config.toml
balance_loss = 0.00973
vocab_size = 16384
norm = "rmsnorm"
qk_norm = true
attn_scale = 0.125
init = "normal"
init_std_o = 0.0
init_std_up = 0.0277
warmup_steps = 50
schedule = "wsd"
final_lr_fraction = 0.02
batch_tokens = [32768, 65536, 98304]
dataset = "wikipedia_en"
Below are experts of layer 10 (counted from 0) of a mixture-of-experts language model. Rows are named router (the router's row for the expert), down (a neuron's output weights, with its number) and show model dimensions 0-255. Each number is 500 + 50 x the weight over its row's rms, rounded and kept within 0 to 999. Numbers have three digits each.
After each expert's rows: "comes before" lists some tokens at least twice as common just after its tokens as in all text. This comes from a sample of Wikipedia text that the model never trained on. Tokens count by the router's weight.

# expert 12
router:501449491496487507398466454531495554497630453478597547504456542492521504430486453501426560490498468511425454508489470445494475525517499498474478405565441475450494506573497369519527475519475510469577422400418464475597422465571421454425511507434523561490559518541589519521474549532492424587500517494593473486487558435551509492536505490454511540566509491481626566600502557569408428589566601534523561505540493484493468529501530485500502469515519581455450477435526560513535533550407571439513467410498520490551530597475422451565477549492519390416482533401627525462477453566532517556551471423485505555521529496492504492539520424520501515497491504566468463488604453411478563595438471537478484422525535458524513515481543491561511471508595425484503439410475580556534462578566472
down8:557521458482477513503512522553503518502471487480444466488601393492443452537518600567548514537498547484512531458505559553536521465508375480564451522504519605471446525446489541527506548522452496500453514489465465488523460517550480431494479427548530508430485540452489520441591432403558515558488445548541467450472358431465437462591473422493475505421503565601435503452518503466562533506519524421581460540614605535547527547409508505549487480500527412514480557515586525515504460556482517453507417496388437592458540511519516517513468517357487472518581534476433502566489546553522452477584540551459511367500344474504496558464464519561435605529496479539477547557546454407483514479423490525522399531583495503438535485529461490463475450498477417477446462562455439442475523590486425
down9:502455513506495550405430413617438504479458488549564427519557507469501546457481481541477530547501564444507524489505508378461441510600486553533517490527434427499384500434468554505464527522411419530563448461476507473537406522490544491466468533567448498574423529467490529523547500492523428533450461492531557522508501540483508586492451500567531483472533467447501449519373515566370450448490547534439560560612473499461600543461505464471518397498563483563501467436505447494461506489503476407467547529452494518496524509532523471509459451632570419474545481510439469454429501508445428417580456453596497524562526467409487487548508522529541435389440451580474493558559459563524610505490445523489514593565408462498528568495505440562565435568468479470446456527500543427580473532446400
down10:543538514526433527586563439536518439553526422558562489504508522533537479585545496458501418528473520485573561495487507522531522456427453532495410488509493516540515442430558525520478472528515501528498528442441512568542461430473541591446574499460548443538577454512457546466493573551523583480464458532597505449491402445357498617449476439495554427499508478513542464497497492458619514553477440536432486600457476400541494459441456538468452505425512500519546503430483542480491512538521514474448482398471433442456463478465547555512497520460476529488546445534467451627520479479541477557497575556526565457386460578490529525465549587515330606508487527480473537473444526485500532473613592505454545480460438515519544401550528503477525541425451524559518521438361487483436410483518611
down11:458457510458525501472476503518533516579445568601430520475515530565520480519511592611525484452527393538459597568559591459466483469515550444416547412467515536386452403546503470534551442536519522580428496504509464514430480447424442500413468439518495436468515551462506579574463590428512579491505479469499537497476534549509464470482472487403567436534519425534455465485477482508436487451466536461479416539529513546450471400527512391545513524469427523507448416539523493470436509406592536568434530604459526445543511493429445575582520512573469534573528444546490540497512564422558420526432510530521532545529504424491460537534522490475466531506492555452514603475508431446552462537502532436479536467463395471611509408490475518575455460453544516637529520425486504472497426561542559
down12:441527545470422551494555589476440592504481458534529478522494476512456496541419543507519437517474490485488553483467565533502507474527549532517500478398475456442519496486513522475464443505534476513546468480509543566563553550558530471472561452592417559478479606477469511546517493513465550577464485559480368531485585530570514551457505477568531519549520518497463525547509541603454349499444501519502521459550572523597443520547523489509494473548585562484480486601573661489537590487514503504515436471406509439457496502595579596437475486611583604425461458484450541460466520519427486556522449602453447549500610442409467415515508547475477484463473560467530549529523459492478449545514502544555495640491470587451466503434470501435556493526503405563422559449406479433454511517482470
down13:511516450503527535603520469485559460528571524474508497545448510522472499505536528516602451526439530553523419396491485424461550491478446445479503541576437485502548528500566556506497508484596556485525568532531517499525506485538602500508503547454643424486421447480463435483549503626457526449482506478422456500486509494470561500485516459498483470444560520550391485485524447524590535626505509559531572515439515413605441379549563545491461551472540431493463500462510471516522544459526552575516470503529530574552554540569468427534541440243484532422573499465544525490531403537514503488533476508551486503497465418610516527543470554468523549454479546480495510439429450539510550510542645491497417488526506595454473568488501448499515398554541435547510513513492501495435476469539452
comes before: " of", " in", " and", " to", " was", " is"

# expert 3
router:430532520474427521400606584542551516546551438517441404481448519444388568579479550447518554558616516464578519415481563555519454512553502538516482481497502461422443589494464605452426533432428478458469533489456548437556492520471496498496441519496529518507584471636482464446475502529436492379560505432490552525469559498563497443540544438519516408497539498548450516563542436474537543484536450525484514575632366476564493426380532549515593532476555455451523448466553587604443467425505481549533459473555539413487492513467515484473478525580469540541573527454554551457437480460491490492536496471548485563560535474537498445495496469492516464472434555479517429497523498568492489554478525487554515525531440521458520576486529627490485524561492570465470574434489490482604488516547582
down2:496558500526422473523547654510534567629509580506515480529433476504433511422525504518484507521555545459512511502415518397496518522359489595455494538473488463523399430474581468422512509524520493436516556530586555563498431571467511523506457479482615478463569432573435534464470493489507477505432504492571555478516491636467521450497483460530497536531562437501570525478453545556579580610574440471494552432471496556437492520397477489539565523418455499558496477507528525537476509545460502523449528516444599575511537462440502409449514472528488400496467499497500449414413540525490475655559460516524530487499434477520414492460527522549478509500554524519492439512425521454520504526486520592501452408578456542415494459595402503562437538443451481558555582543510463458540440470515520
down3:506574447489522534618459394471401430535447541479579547494530506433511467490515402488492489516611471590442624563550443454553525427489494550448521465481374463485537470478510456572564494486527531465518480467459565540485491517501468491537547494501553518454484526451538525425494517511489451493460544571470401489508558542427556513531481524559556433500538502456539458539425505547465484524464438577485493461480605614524493560500448558518457473475519469550563614515559465470573537533535469410470533484461483601586494447465579621488597472468429481516438377442526569421524530650577548550453592549493512457451488556523443568445550541499405531474549525483460527442463579534437536499506498472410500509534573490523491569516483360542486511451514434492487498485478526475468464507491537
down4:448460482487538488542492471555469446552435504493488470480545513498445453413488451501430487428399539475540548513403371421460496544525464475455502521525497422552508445551545509467495469530477500521454597538347602525472510500523498517511491566532580447437577550403485472429531481490527477535462465464497446571516458523444446434467469464492442588542491507527571448389475509450506468497436443568505523457353521539464474416523565510551500541532430560472532474512431521463591517534507467496552594565485557484416590497521523540438518571526513627499488575484541458608543515511487410548458467542411512438437546493556467504553567493473554485467593557447541622452525611492432495436532405436572460531456463445559487379469529478453516516479478519454493523582550471492535512526468544
down5:517539482475537403500640476546489448511487460484554575565553508440483405420524510481448465422557412479509440564495523403491487516412461560557475512398576482502469483522491451521508473514388530495459544534458486543553520523501535524527486517478489503551333456412559589439417475440519533494551501403594602459513457526472496438571339549573500517499410500510544457501566572464491544469493484494568529499472514469510434569556521502554436449452420482486508540477527605532515528540590487448461517557572458526554550531447519522501565516541495453449505475499511483421412578463456486534470473451442500501481591465486517485469443459521549537503463502536475546479474606596484495524505442529459500460505464566537566398497414511480343510465486479534546535585518481544476430614477546
down6:584472517533438555455553537515488399422503552373542512575466511549546513509546537437496464546469597467551444446506468529525494522538499478424516533455519507512493524476449506549552472559472557497528465533542422502520468582501556546541451418393498437479496445492528462553485513505503513462484509533475490573392414510505532507408561436549494468425544461503540380449552404364487530498439508506501365477439483534568595448512528472567489452432454559575483428550517493484433477430470455502440592485523474455501482449624444453486498458455587584457475490425419467472542492557448500495504583571483558503403543415484504426622540496469430493492563441549484471534423407437501514500466563486455457608458541555501463536506447549531469574489439505476428478477439510477436448551488572
down7:522538472516566462486561577522517519453485456545490591423408410504490492488580431509505443485532547412450535465501494488604540519426508522568379414526509435517494494569506586511490560505554434477527501531408481428434552477411503554475439541486562497483454480477520480399559447531502465432491522503493436445524448550509529529523491503419520482535475426531554510513543450446512526452441529571437456458583394463549437494460578544529604552555512512472561551542585486532527505478549529512570603488525550464477513482444486629549470426582435510549532403563422576507482455515443515586585479592434481523531413478565522617423426525474532493469503474440437432553510523562431577480587506466587487518459461423478594507578501470502475466482475500404495566508560445468450505468470505
comes before: " |", ";", "1", "3", "7", "2"

# expert 8
router:585449567479442482516478574486539531547526393549510522488514474469471446593528479436510472412419423543509580575525497523523569464424532466459439527433412586572487548440502487549549493513486561489531486538633490491399544430482556558493427464512497407460496551459536542484420430501558470556416420444494475447516441454511556594426489555391548495571438543440565517506512460439508467388496425406509447434472535475490546432485512478482506532537536482550581497576475545532417485407474491552575479571548473491546486560509509466563470530509526558542575502496460419551526605471484524496538514418521438570548507549581551545467470517528440468475430433492525532554567497406510469581566516464531472370460528470458510464522526483404416550474493555502506604428491502454458494457456505
down7:518478544559513503424461513406468472415608503449492521476444458578537524406422520467458485549534624561422607371452471448488446515531481484462599459547455425481499447515478533549529480536452452580544532565391440559557530513480538502481480515458495508437491472566542613469457396476547469544505541473444517414547457534472411532482434531405541493466434523452553484556476491617457456410555503473519525462614438469517449392519545519499483483501492508511520468459518381529542541469506499515569425483535546431533493391440573503556490430496500602531452502494584481442536440473426553582542489499524491477358581429515494428428454503464493413504434494560537517444489472581526558558474502516484466558558512465481476424446530501493451499592522547476557526498549488515510498476529524
down8:515398434520548442448503458501497512537533576474559526462655463498457504606543443565545476491524559561523530510467496498520456467557523530520547450476543555507494479562482451589533560504502478565436522565437533543425482527477590575485584519491582539575451571496470601417501550459557491529522521477516407457396489615464540490536534501447519508519528551494490460475467571516493514476548477526473480403433388464452507515535531437580535526468508449478487445574511665505490475426518493589516469517423524437555510577550528521549501535558475530491517535497324394571528459549476497454472528453537530515408566510576519571557514528609506549461528529514539472475536496577473444548602573482441534499558478448464552587466532505533428549570464551468550464551545486542503527433434443
down9:533473493429555505450481553454505484500505498505521524477477446512498454438490532498560570457467503538526507519611532536475439580500493569450481517498537520532553516539531514456565518586506506536462483437521432460557437428493516570549451502513427479521513480424478425525507617474480576521356490404601575520456444653444391460497511475483559411589397434502556421491451531440460573458448513496473469473483441493458523577458482362488431568500475506602562436446514456418492432481479562476519466490524497480495478499626431553505469538578471544510564543467460502499441588440533565502453450536559397533527472460450513443527528507469482476443531442496434511516545452448582393463502473473540509551502473535589574581495468485505464482413496476518406610613518498443476530443484541
down10:495514477499509534411516522490470474494496549490506466503515508529529539519462508453568453519556553609593555429535532532449480424477501513480471463467561468510485386476454511574525528535548532571517456521468552473516460500425484518463469465546573493557490419518519478518444549475491443526511638542391507464498425523488504437499534430555514394535490474551411482552404496490569481425379528545558470446446537507487516445413513483477471526487537500562505586461477499507550550505510593476457531554560535465545485439520546394454590449325462516498477530449455585377497553476589520500451487507504466516429500471574460416567558527506440446474589457548595421627445532540402450497547453485498482584568425541416471422533467538493575564452439453469447493464457489564424430480493467
down11:557487483482505463474471490413536504433498494539538501591476591526473472476564511448512614435487486405535504517460543482505544560584501534496578519506566433456459442428583437517519533533407474485454432518489528463447401481561513490545522502562349585552443493505517503505499547466509477496524567525444480480482473476361487416442466498495430547469547491456452549443525417448553535543541506525471582485591481473512565556553501537468458524492407524505450461503522473548543462480477552530543477490473503540440480427520594508441483474553574525541463569559384571471477522455558504493530447401509525417501522466577506499412461569536585585509566530479515503370496438628501519438504545467564536510552475548563536592465537565508495513541461341463502476498561433444423384500570458
down12:551444529429562400372496429520597483505544412404464519492486546522531579467582514558410507531586516480478485523482379562442424458539500504486506502663608493392496498461474522502501533477445544577569506480488484528518578508556475583511405462577496504493538525475582574470560502487539514471587592520560454457485590551439481465477492463523496346504566536551588466523461501459565462575482467475450552501604507481490433488555555453486535531478490436477496491434460530442570489485479554463501507521522511518476466495495483487470560602468446539488479589474495507448509446572549488529495502479503500460621546476512522427562504496459525486480537517486470494412589563573439537590471441532483502516471444505443441374531553512486457501567511395496509433417418504497437576495559492
comes before: " the", " a", " to", " in", " by", " his"

# expert 10
router:462513446583529480549504527502441466470425656435475556495533405463481466443530518589546487504457526457589614472480503464495501445560565454503571483502597528492483461458503502527525515544488470455533498626490517447561444557463518544519474559475567519538490575560440435576573482428491517419513520474505497530586485439460509538490430411463500498458414449573527524518376550523638508601493504572489486531480526558534424629493470461490555514518513479572507512491485523454582605480556447505418457491499547400472473580473494453517549444466491397530510470525402521510531461464484419530471535457573568381434546482480458535511496516553623541511539567481501514504450584459542484383539436502486521502472472448531546428429471496560586467483538513558514488603514474528443458460553504
down8:423571433444426584529570539385550507525479485471499503555664443457572501517514485468538457481455496511614543534591549491507550577478505525583508476486558522468450495437494496438437487514493439541433529551532539515457460430371512467571448521506544450527488480512495451482498510470617578422537542512494492525518561489481459508560542515477505484453510498513577496572517556501503387468526517475512497496590599543523457569455539501450492622545525451543509561455538473548487468431542484505498465417487515503428487525497427398474531526635455540485470458505426483514533408558444500554497499485446581501540505484482467549414467422427477539478401500544509420567498502509557514547444375532614504500454468463505557412523557571455444512370513539483541451549565612537513417505516461
down9:607430476473485540488504474495484544535413493525523428494490503462514457485591553578571476471417523447483606507513484495476486483526461433442478513489376540477500446486541569516546499588476474409545530439460493519525504385552418539512488580468463557515521469518518614487505496463445508555465504558471489515479510517483519524564503455555530490501523636450566494482469568462464482452476468467463494484557390458516582427537583565567648493459568525452459464545589454524520476515397632497482490549465468481523554515454503526485561468331485574486539510510392462558562538458515617463474517499507457416515568546590540574437496500450470447469490550537541552428469449474503556506563515529586541500415476542518533545479495546526411599526434400520539463497511419502568472551475568
down10:595440546533486460506422492572492441555447594590522496485477447561518555582540453536408453453396507475512590493499564443479390454450540519457478519544438517494514533503473501526507576541539536486483518549485399555449561391564514392453565406524580408523512544498541593457450488492499471588492504530495557516421472483531503470444550479546502372407434417505524469516561510484508503481399505553560487463515483493550537522417452425395433529513498467476551534523543505495522555459459591517548521430460520557488436512438560525485546510497495443436437493458569449492471549453462548448491669495472519493512423555493477599457422533524596573469442513493429496413513425482434499519574429446460537504520603508422502502540474510508546427526469567471468565484522501581428509526493521
down11:580479462492493386401395491567603461469532473547511400495501376469442457532506512481512512508483551511551455514499464569649508456529559440476451517505518457437395551524443461502519506494435433383470505565546515601466508613515474490538510423508620491500457553496586460523472469489598510503444564393473448502467631491587489463607543504519549430457485486446465520563453498490559486482480527491456550508488472448512495474484418488563477500487570487498492464630491540571535527523522479487468474468458502479498443548519436536573422413427459363437526500427442535509486482430519458559493501449446406535477495577413544477485485451505448575457474526454489534517585505537535426449540534431514496503562522429469548535581476446459591495517407514436521488508513463482535510554444463
down12:474439495497501486433532556488467452399488575493589500527474517518503429486522542389493550528464472451534483552401500506513436497390609504476557479494484596475488418474574442493483544545465458539524505524531558522417527496496416522494527492509425526522489523468525500519463471472558511463468441469459447518504458491497457520613383556560411540583499516533485518429553551473590528450543524471487533545498486490470555464454480490538572573557495580566533548454434529518416493491513485513481542499456517474515420543491416510541367523178506553448452567493609666542486510498557495461542465508572569508523431543453553495458409478529508439552549522522425472441542505480500535527460514500494500563490540511489464455513408496544455484497561553507531527485492473509525533532487484
down13:490500478582489575499467594484418485536487605510526461586420498476386452423430554502515505468500458506586546486520543550553522484563446431453531493479457401545525475534526581509475567474526522557449488461569496562539492510400439482441499501456585439538464508516526368525514474538614541438406428534462544541459495443479438531488455508418506507616405519527508432526543494545521555481417535508530556535502530515506537553467480580552492590458502511561568447569460463540510433471461493484562558516535494494555455503565534526514544524533406523551565515501433514550570318464570463447484438462460537482489561472425470463581484513490449550538599425549520422515477564617578526546555555497439525383499540568493475483467511487519467452580461501544549489569534528512449526437557545
comes before: "\n", "-", "|", ":", " ", " The"

# expert 1
router:425569434620565451542441482470501476506510523429480510516533460513501486502489432540518507554522577414507428459536436533443438467627568453424536465539393502503566464486466562451508514467458418522487426554417534457482527562483498494515487455467422542453475464557441515504518484497500470474569546506549404532513425448504473588465490482539494498422497499585501513464434499474650625530418459482434480575561575532552476537455492503542473460477507515511486427484460539414449550480496578484378440511444526473485431451472572446526595455433453513461502511530436476499478442496492460468479448512501591378524565436494416526547534519547511595449467511503480459448388594563546464429505524533489450606558477432458559483470466535546491515478429554447476539578470481513455620400544452
down2:406460509596539508476444507426510409395436529545442419540460473526476471551444573510475553555483455441531470522502535532462461538582581475593498389525507445489501484493490474503566547429450535504474435455505516478505493526469452562539450418570433503508497483492581506441529489443556476527541384553529509436503444522499539547463526416548428565571439561518467483489448526474473675504517592488554517578445543441501518391549515605461622417567454472450520489527451480545483473445596594473463502470537544517548458542426521503504480597567405467439514542517495473471409559518543507503552531488504524482615525509421502494541464495380473479417478401519546532533440452468573499566425392454429515546471421472462536526473575515499551452484531507503520522458514498506541464529578482
down3:544410490476447514478453434490484514455435485469458533572516547437529613507519548495405524514539485561635498494554465505517512529476486462413388501493460554495590440545523422596499533527505517480457522405477510456447513472488526475531499446505575437418586564430500557419377464499416549566377435537429438450520495580481570508446533486538479641499512497497506491456482536609490541456488464561532518542536503565518455495488580375427477463549476466515525550501475502556460454457492554473462504472499514510564516425505524492515496398434457472459498385504529464543540503495501585470500406530437440490483466595550584450564528546474587591548551514490508428414446482460523511559412597474512501467456410463506533497577525422543581461520507521557476460432413500493514459500565545
down4:453487398474532493626424519558524563523503534474548514526490497441518480606456445506618472494552494557384457483460482601581558466583408494465539528506554435456526286586399458506451475565518524529519450472500476613487451542507460417536589457492503564566442550470458528497536563432436501549449455467542415534516482567530519449492478585450506554476484538500575484503578404484516523480539490482538467514479495436478528554511456498535486495463481506447571497533522492487581438450490552427625541577554408497510531475498544469525555434413526498477504470523550492492580403525466491481411533446490551484487545479457539481506591501587486443553476414531469535495587455509548530504462594505433518521452528530477500442498557531536500463454500447551557575472479425439391541459472510
down5:444462443487560524503564456469488552506608501513557528457564529541560421525602481562493511564558491481391454478439523546541475520540515479590556498404398394522431465575554541508562444496491577455430455496449474437573575548484564459467489461588428522504507477543494397643505456546465502514464543551521497486458498534575492494476456423481468510524434489478586532526510485460463436510503492484547520435495564504513411422347478575421404588397592445421459540440563499474473508561524446553469520603488538505537529504449522517499494522529450448538462466473482485435479449675476555475492510473487442494489471473531504505531536583440514512480507518462522427568530493535448479472546421489470441479527533444475530532526542451431382497418528436534414502485502385484431500525519503
down6:491484454504509514404455482533518516521473557530478457429556587531481452524495453467541461516577483524538478436529526418442545476427524443474526561516443464482553458585574571561580508492477346438597490562572552433460584490460485451548545514483512537443478511482529550539508581404548498535559598431534589511560496484516550323422515472505406515463458577578545560484477582402505545473518386462494548483469542413464458461457467428530391482552485460513452465431580606493493484486406506498560443435557476540456446529579515509482471556550505533506512487484554469500450481420493559545526499447543524525473520476518519413499589524504528491560578516450476410432535504420574507490486530569583517510516476489514539470458513431505444538466373598482466536526455456502524503598477480
down7:530571549439461537629518589509530472452446452501512543511509508538575534509497514434470533502546526503477413464510413499514462492422451444497459513486512497537599453459570476481471477571514467468505448541438472502501537494458483590534534531454491570508538490536460444472524462496613516556527491517598497478458410576530531466522440493480539532509506514511531511583545481428475547501419484446556440494523600508513542483502452492521502639500454557501610496550519425530440532537449494577530462570590487418455569364528527492502526596418496533513459476465359495522505508530536538511477501662548514487548405494461520392476407486467520593463507540594575495492555536537576560597400529503461535519551548420551435612477530521474511547488520541560446609502564492388448503481464497
comes before: " |", " 0", " ", " 1", " 2", " 3"

# expert 6
router:479428495413428454474472479510494497461470538581568391569603601514497486602480473487524510522381476478511548565497484555446530495545538469522478558446510597519547479521493468526574455576421520514481431527550500498467491441417429448509514394545395468457445527500521566517439449554522472532461507539491473500528467467515451576427585571481467463543465459445442487409525379522443528451452516432592468412499531479549576533454473521491543434549471415450572541548487507509476492470530525465523517557565465543508501551499556505641513501550502522476503397468439555502472489466425498470511579425478526481544528527531511561484533546514422527414479441542600516477587470526483447495502494417594429431478458527594520519543549612470576433529485550462523613547520486410495582424452425
down2:511492522493483538500504593413507532479417501635485503470538538469468471629526504527495430574482509431475513567478492413543560543457562484469483516491465516512526413468480506455546439517481501557417427534535514551448589528568484521589358507415498412533538517546611543392453421468507547520360490519439539500535502514475453488460472533482505489446514459494468563489519481453429435458526532459463530370420380477488530497543434479509518465498437502452534552571524482441436458417473526586553666593473530473490504502405489506522515531616482532590504475514486555508498524463477508563516538450467467468481482564506546542542480547534545563500423604586536447508483529435486493477480509435488471565541518422585474558428553528625469486451510492437435481593491481486468566544493495
down3:465441488536531544433485557553470378639546537558491508489557480486480596571420444498563507528363475529506614453539514464557396543473466515485441423542510505574495510563530494516453585532495457540508473573540545472350511494627485492445460560539502509468463524487478485462434521519411495516473477432533522493445537580531541518545460529532507475506534517494528513473529487541547540614481525483509375439451567406460502634431522504502474452479499427510530425561474558496568464501530473459500524533455535542497465519558584482533488621574490455483603440559500544553539532527557401594486552449533521433479538532474501530581525491530388464488573558485553433418428465502531517449546537394532543536446520503457563496488464549476478479515447473556485539640478512549499497439505494
down4:523477504470471420588524548460573510457552538495485454493543593349417542517472487525520446515486509496489590607586515600517538519574521464430446493443458534556499507522501516504508505561518565558537563491507469574516465457435584467453549472512524503539501487508522467475428528419547496514507636508463482477574489563569485410479406544498489475542478521526495558418478570491541466562479466523529483511391415470441479415531487525413484527527493437484534442575460476477514463588572380453467505448547519514481556500431485527546583427719513610506504570451493485485491430474569515431509473436383408556438546491528498519549477496468451509548545624475476451525435548483514500488571531590495489472516526455585481491519500493565412523495508503482482520420503402497464541509425485
down5:459462531536446519461573494485520516505552506547522415394461457438502409532513565573498468546471508542522516470540517539523536558586483492474485484562588514579554525594525502580586375538544480472499646496536546453480586446407514470576438495471473512501511558483492425524488518454518460501526489536494490505496525544473444491486491551476400451436531529494518502535502516479452464534528425511434448546482471503529531466408591442513536535584565444549532470536548483437459519482424532476512392495362543480512566471516532438553576542547420599565522411477534525549461483503506565537505501465678464508425566577386512589464507490571476456456520530562442500559498502370605547437591481475557456525545446462476496495563468490496491500455511504447538609613494499520522437521477568
down6:460495534457580508513423486501530592459461573392353514464533473480531501462534461489485488555456510486419492438480469410501519398483559584510516456345450536563556521490490529520511511444511515561486465595483492501503526517524499466483577521462419525489346527619441480428495560481463527447504462485346511513486461525559490538561483477569441448407486432496494571557522493532440526548503526483488530535555436557481525528539515558573508478532483413480534439450600458502514506466451540478463432402391488509592564446534563461524421491521520546537470385520472534558638578488538510624485571558464494420490492452492566489393492481489522557419450478529530546491493460530465542476472514451445470510463446461492480482565521570504461516571425480525574464443560486506571506442468540
down7:493456498524533538605437557481404450456507516502564557518541456518545430498502570464556449564424526567538551519489478479530496530485524466554504557505446502469417461545478526477570517549472530483510493520467501455566507502557469476487474419470536561473540494492544486517398533489521524510415540398431518534476451461556501567449509509490483456562461488545462458478566456532394398609360467468432571414647485441403501477470570503533528532401452581513500527532556534474509490471481510490511429550505497571497527519505448452469472477733513544473521436476433507480563480579535469471446479498471449496518530376407531528529471477469438528525490435547535535458614467545495601476432534518493423581466522496501427502536476562530492520560442517529508411644496495470611534540510488
comes before: " the", " a", " his", " first", " an", " its"

# expert 14
router:500382535536492504510560452502526543527514661525466487462547421525516490501571530503449408502379521518506464414432501484483525506471464502516513488426667462368482421494536457544401491541482457498452497559491457508518514543431485443535572586478505580615461506563438442476516495491553507507520535495459550505548512471534518507450603557442483520457481366510401457532514518578564459495432482549506437439528570479502535504446527564530521509481446462521481498530541503507470511570474544399397503511582486493429481454446482545532512386551526490520483510645483428465578553435586427505485461513442467509484530536441430514556508561437516511488470539461442555511473537474529521438485504465478539475413439554579474575561471455511420440435429467538452501586572506560501494383450477
down2:473462475419488509548529444521449474448442510599500520552449515534564508610393473464509470451470412549484531529401511478540520413569479520528509548463440587516521503458541630508492483547476505512435475491501431571444533469479513481530439599548445441537482537524387443530464505480524437524491472480570610560530454496475431476514481627574576429519539476405542450486548500445420603550526460454524474526578558446490543556468459569371546540477481488435445520433463560465540598462469576417515446504471552569486490504512462489527509463377475505505516484534553446499538476646449444449468476448529502511510596521477453560423531459488485592413474443505506524545606522443528538480442489460488487513448505540499507505620408471521506510441509619532527498524390536504477471531488536
down3:525534513493492514483462542461464548490565457447480487491547510540535497441508529436525576557528542531472558528570442514512498628433537510557480440594600498490482541500491505503538419546595460490425500448468450567493480441527453491405447469690489538470465547554526479536510447596524492498468597479453540555516466605461457525572571434405471493521428520533583517465437542547530490573566493566442506539546473486551411521581530511578535517570502498422619399404517504491494464591449519543477484408363521459469468474526473555496527491360476487536528507484575529500471495487523535484419534519521549511498452511512435480632463450544493517509551478506569566532516541545506390609525513442511505461401498496536506584578522417458428419505537482427519522542451490448514491493497531
down4:590416524479451563498598620504538509453476459507515492434509528511425504503512509543482543474501509483561513514571635540501496542534498478504465442459491500495551451502497526553578426548482564478462488536588480522570443581473544526429435445479444554484480604541510466563486481474477434512521470434469619521554539439549401515455567538474500510526516453598435616514523435595594547538480515531505442517433487425548456475525534395606563503482489516542457477566490585539430506556540400449560553551502631545603475445492554517442545457488465442450436483494452525424472397560566467495534458541554541542518549531528510403548509544528537499460462516489525503556532482574583511489426519531484546419529506504580451556459433557447527571540531490589481505460587503502629533572478488
down5:517536561474519586473477458415454450491520478472506449444474475582481522545528503477533595548478497536557507506497487479445455486530569490421454496472537422529558378514451416524499521583481530485474483484463504502440490578497533512447577566554534537546526571566557549485447581592567478509455417623494605438566495452601513547449510532463473531469533467526531545442554529491512509498443597491521466502510486551543491575414552426470515454517530497451587508525495478518500597574443534479476529442498578493487494506483392480465590490416435460441559496552573491534457548540495475542487494404443493531526554586404473639451555462415484496485542456481474523534483493484566491509458362519457481553457434444450410530584424501566497409533491366455519630546495449541428535434504477
down6:463548523514420540527460517436510504501505535547552508507409498587572447485507480500489532648432532469513422435477503547465434517471489491495492471524567401547471492515500552543544466560576540519496497442400425448590511390493526592449629550454511562450561559523492404575485526580444496442507621405556556534455502496421379512514569461510499575640460480431513385505543476551646532400597503577477476482525496432541445490618532417513535534524505570559535462437535504560501452509490497467466432500465548447461484438557520485458505522504494404468567504451548599494492478502507483574495450534495541482445457456497509582469542526518479454518565490423562473552553421551525469552506506486520451416513494522514550531483522491449487448464486528547559441481499453515582562522489502
down7:513614466528502477485455492461555476478528434452582490467503535565504575477488573512472517534571462452501507448532542541513575498484578476497465434508426536478530480616480478526461530468546525502568572372452431475387572554535503465517528509569552523497503503583454453408487506578464449460506447589513491435421525601417585548448439463482531524492430592506484448509437496447445472521541429507509537504462500499528509513508455557416498400534583566431405537569500592455476522489486553521426462444471527503550442534410455489602485486408501658465497512502487487506383514502542549496435583535429537543452490500509560551407476544460450479456425590498464464562456525493425476472480602631560541544478529558465530465510573460511508527560429448487554477483452536496494416487472426
comes before: "\n", "-", "|", " ", " The", "The"